config.yaml
num_hidden_layers: 11
rope_theta: 10000.0
init_std_down: 0.00531
schedule: "wsd"
final_lr_fraction: 0.0
train_tokens: 412400000
Below are experts of layer 6 (counted from 0) of a mixture-of-experts language model. Rows are named router (the router's row for the expert) and show model dimensions 0-127. Each number is 50 + 12 x the weight over its row's rms, rounded and kept within 0 to 99.
Before each expert's rows: "gets" lists some tokens that make up at least twice as much of what it gets as of all text. This comes from a sample of Wikipedia text that the model never trained on. Tokens count by the router's weight.

# expert 46
gets: " b", " B", " D", " d", "A", "B"
router:44 35 73 36 59 73 89 36 51 63 20 44 52 45 62 63 53 63 35 44 46 41 59 38 31 44 49 38 65 66 55 64 49 56 43 40 42 37 57 49 45 28 51 40 61 44 54 73 51 61 42 47 60 60 34 50 49 46 51 53 64 30 22 65 47 63 63 36 39 56 59 55 24 55 36 46 59 61 47 33 45 47 54 47 71 63 48 54 64 44 43 59 50 37 44 47 44 62 75 78 52 48 54 29 52 49 38 40 53 57 30 59 58 30 48 45 65 45 50 52 34 52 49 41 46 41 52 38

# expert 51
gets: " R", "R", "D", " D", "A", "I"
router:59 22 68 59 54 54 57 26 58 54 49 47 43 44 48 62 54 54 42 44 46 49 55 25 46 54 44 37 64 67 47 49 46 35 45 33 48 25 55 56 49 40 58 42 67 44 63 61 41 61 47 35 52 59 44 82 59 57 42 72 66 35 36 53 54 59 73 36 45 70 51 49 32 46 52 46 60 63 25 41 51 60 72 33 67 37 54 20 59 32 46 59 66 47 50 51 61 52 46 60 56 42 52 46 63 46 34 53 57 62 46 50 61 34 46 30 69 44 65 77 30 56 43 40 44 38 46 40

# expert 18
gets: " (", " B", " L", " S", " C", " D"
router:56 50 52 42 62 55 74 35 49 51 35 33 53 68 62 71 58 62 36 52 52 53 79 43 40 49 20 34 49 68 47 52 49 50 38 36 56 34 70 69 36 45 64 31 65 55 60 56 36 69 33 33 57 52 46 71 54 69 58 53 68 48 34 56 60 49 57 36 36 46 47 61 43 56 46 45 52 50 46 30 51 35 49 54 67 58 49 36 64 51 53 64 64 42 35 30 55 55 65 55 59 60 48 36 53 36 56 46 49 45 27 50 54 29 67 43 76 39 64 65 45 57 40 36 47 32 57 36

# expert 24
gets: "t", "er", "al", "an", "ar", "h"
router:49 34 68 48 61 58 59 30 43 46 51 30 45 41 60 63 54 60 40 11 52 45 49 28 45 45 51 49 53 57 63 64 46 38 42 42 65 43 71 59 35 37 61 38 44 39 59 56 32 50 39 51 50 58 39 59 67 64 67 72 48 51 61 68 74 59 53 41 40 64 48 18 60 40 57 64 58 74 59 55 55 39 48 31 54 59 47 31 59 46 51 69 57 55 30 31 42 58 46 49 52 54 71 47 67 28 48 38 48 65 43 54 59 50 41 38 63 33 48 69 55 60 37 42 43 43 64 38

# expert 52
gets: "a", "i", "o", "e", "on", "ia"
router:27 53 65 43 46 48 41 68 31 44 28 38 40 53 70 50 64 54 41 14 40 46 45 36 54 51 47 31 54 58 62 53 47 51 56 51 49 53 61 61 40 37 70 52 73 44 56 58 22 53 36 47 54 56 48 65 43 60 66 70 52 46 45 65 64 59 53 32 38 67 39 35 32 55 49 71 50 69 43 34 44 21 63 35 57 53 65 42 63 57 67 72 56 42 48 50 57 62 46 61 65 51 56 42 53 49 49 33 38 65 42 50 51 49 53 45 64 29 74 50 49 46 56 58 28 50 69 44

# expert 35
gets: " C", " K", " H", " P", " M", " B"
router:48 45 68 35 73 69 57 53 39 60 42 40 56 56 45 64 54 67 49 49 41 50 72 51 32 53 45 52 62 69 56 63 54 38 46 26 52 46 46 61 40 45 60 44 55 35 70 52 51 81 42 46 70 68 39 61 55 59 64 54 57 59 52 52 47 43 58 39 49 50 68 48 48 42 46 42 22 56 32 42 53 52 45 39 71 77 52 34 63 41 43 57 65 41 40 29 64 55 47 59 55 61 49 46 55 54 37 26 50 57 27 45 62 45 55 41 50 48 74 38 38 83 48 32 38 28 60 49

# expert 22
gets: "i", "a", "al", "ian", "ic", "an"
router:37 43 69 27 40 60 47 49 42 62 36 39 68 49 72 51 65 82 36 40 44 52 46 43 56 36 39 47 61 57 53 52 53 44 46 47 67 38 65 68 21 44 49 56 66 52 66 47 51 52 56 54 52 57 55 50 52 59 63 54 58 45 60 66 75 52 60 50 44 77 56 32 44 71 53 59 52 58 26 38 40 45 49 47 59 49 49 47 56 50 43 64 64 34 37 25 70 62 58 55 57 40 69 34 45 52 41 37 27 53 47 43 56 53 50 54 69 33 80 41 51 56 48 48 40 54 82 41

# expert 43
gets: "i", " K", " N", "'", " J", " T"
router:41 41 56 46 46 56 52 44 40 50 35 36 48 26 61 65 57 64 39 37 49 45 70 37 39 55 44 20 45 43 63 51 44 44 48 34 55 42 48 68 50 37 52 44 67 47 57 55 44 49 36 45 57 47 46 73 71 74 50 57 57 38 46 71 66 60 52 17 31 64 50 49 29 45 46 56 61 58 47 38 36 43 53 53 82 50 46 42 66 44 37 67 65 36 41 27 44 54 66 54 62 45 43 47 58 30 56 42 31 76 38 65 61 41 63 40 56 35 55 52 36 50 45 49 34 50 65 34

# expert 41
gets: "ed", "el", "en", "n", "er", "al"
router:37 39 74 39 39 65 53 60 45 62 46 38 49 38 53 56 57 64 26 32 44 39 57 40 54 41 30 37 39 53 60 50 57 51 49 44 56 46 48 56 33 48 63 43 64 48 71 54 22 40 33 37 50 56 46 56 56 58 51 44 52 40 52 81 69 51 63 27 37 75 61 38 42 57 47 63 50 48 41 51 44 47 44 60 62 49 61 51 47 53 46 72 39 40 33 41 46 70 54 73 68 42 78 43 73 23 54 41 33 69 39 40 50 43 57 59 62 45 63 48 58 50 56 62 31 39 69 41

# expert 13
gets: " |", ":", ";", ")", ",", " –"
router:28 53 60 47 56 54 57 44 48 60 20 31 70 54 68 68 55 66 35 54 47 44 56 44 40 50 28 43 54 58 48 64 51 63 29 34 52 34 50 54 37 43 54 42 67 32 42 68 46 50 40 48 53 55 36 50 76 58 68 72 66 48 41 50 61 56 57 42 33 48 52 49 42 69 54 63 42 57 41 48 39 44 76 44 50 42 66 29 57 60 52 57 55 50 48 34 38 81 63 60 81 48 54 37 56 60 40 45 43 73 35 71 67 28 50 51 55 50 62 55 46 59 36 59 44 47 58 45

# expert 12
gets: "a", "o", "i", "ia", "y", "en"
router:40 58 50 25 48 62 52 51 36 59 30 33 41 47 60 66 63 66 50 37 38 53 57 44 51 45 38 32 50 51 66 62 42 51 37 38 58 50 53 66 42 46 44 50 63 41 56 60 28 68 41 42 48 48 31 71 69 62 44 65 55 46 58 55 48 49 49 20 33 73 43 34 26 58 44 60 52 75 43 39 52 49 55 50 62 47 57 26 84 37 49 64 64 48 33 40 46 78 54 56 62 48 43 43 57 51 45 25 41 61 45 50 66 32 67 47 46 44 54 63 40 59 47 69 42 42 53 45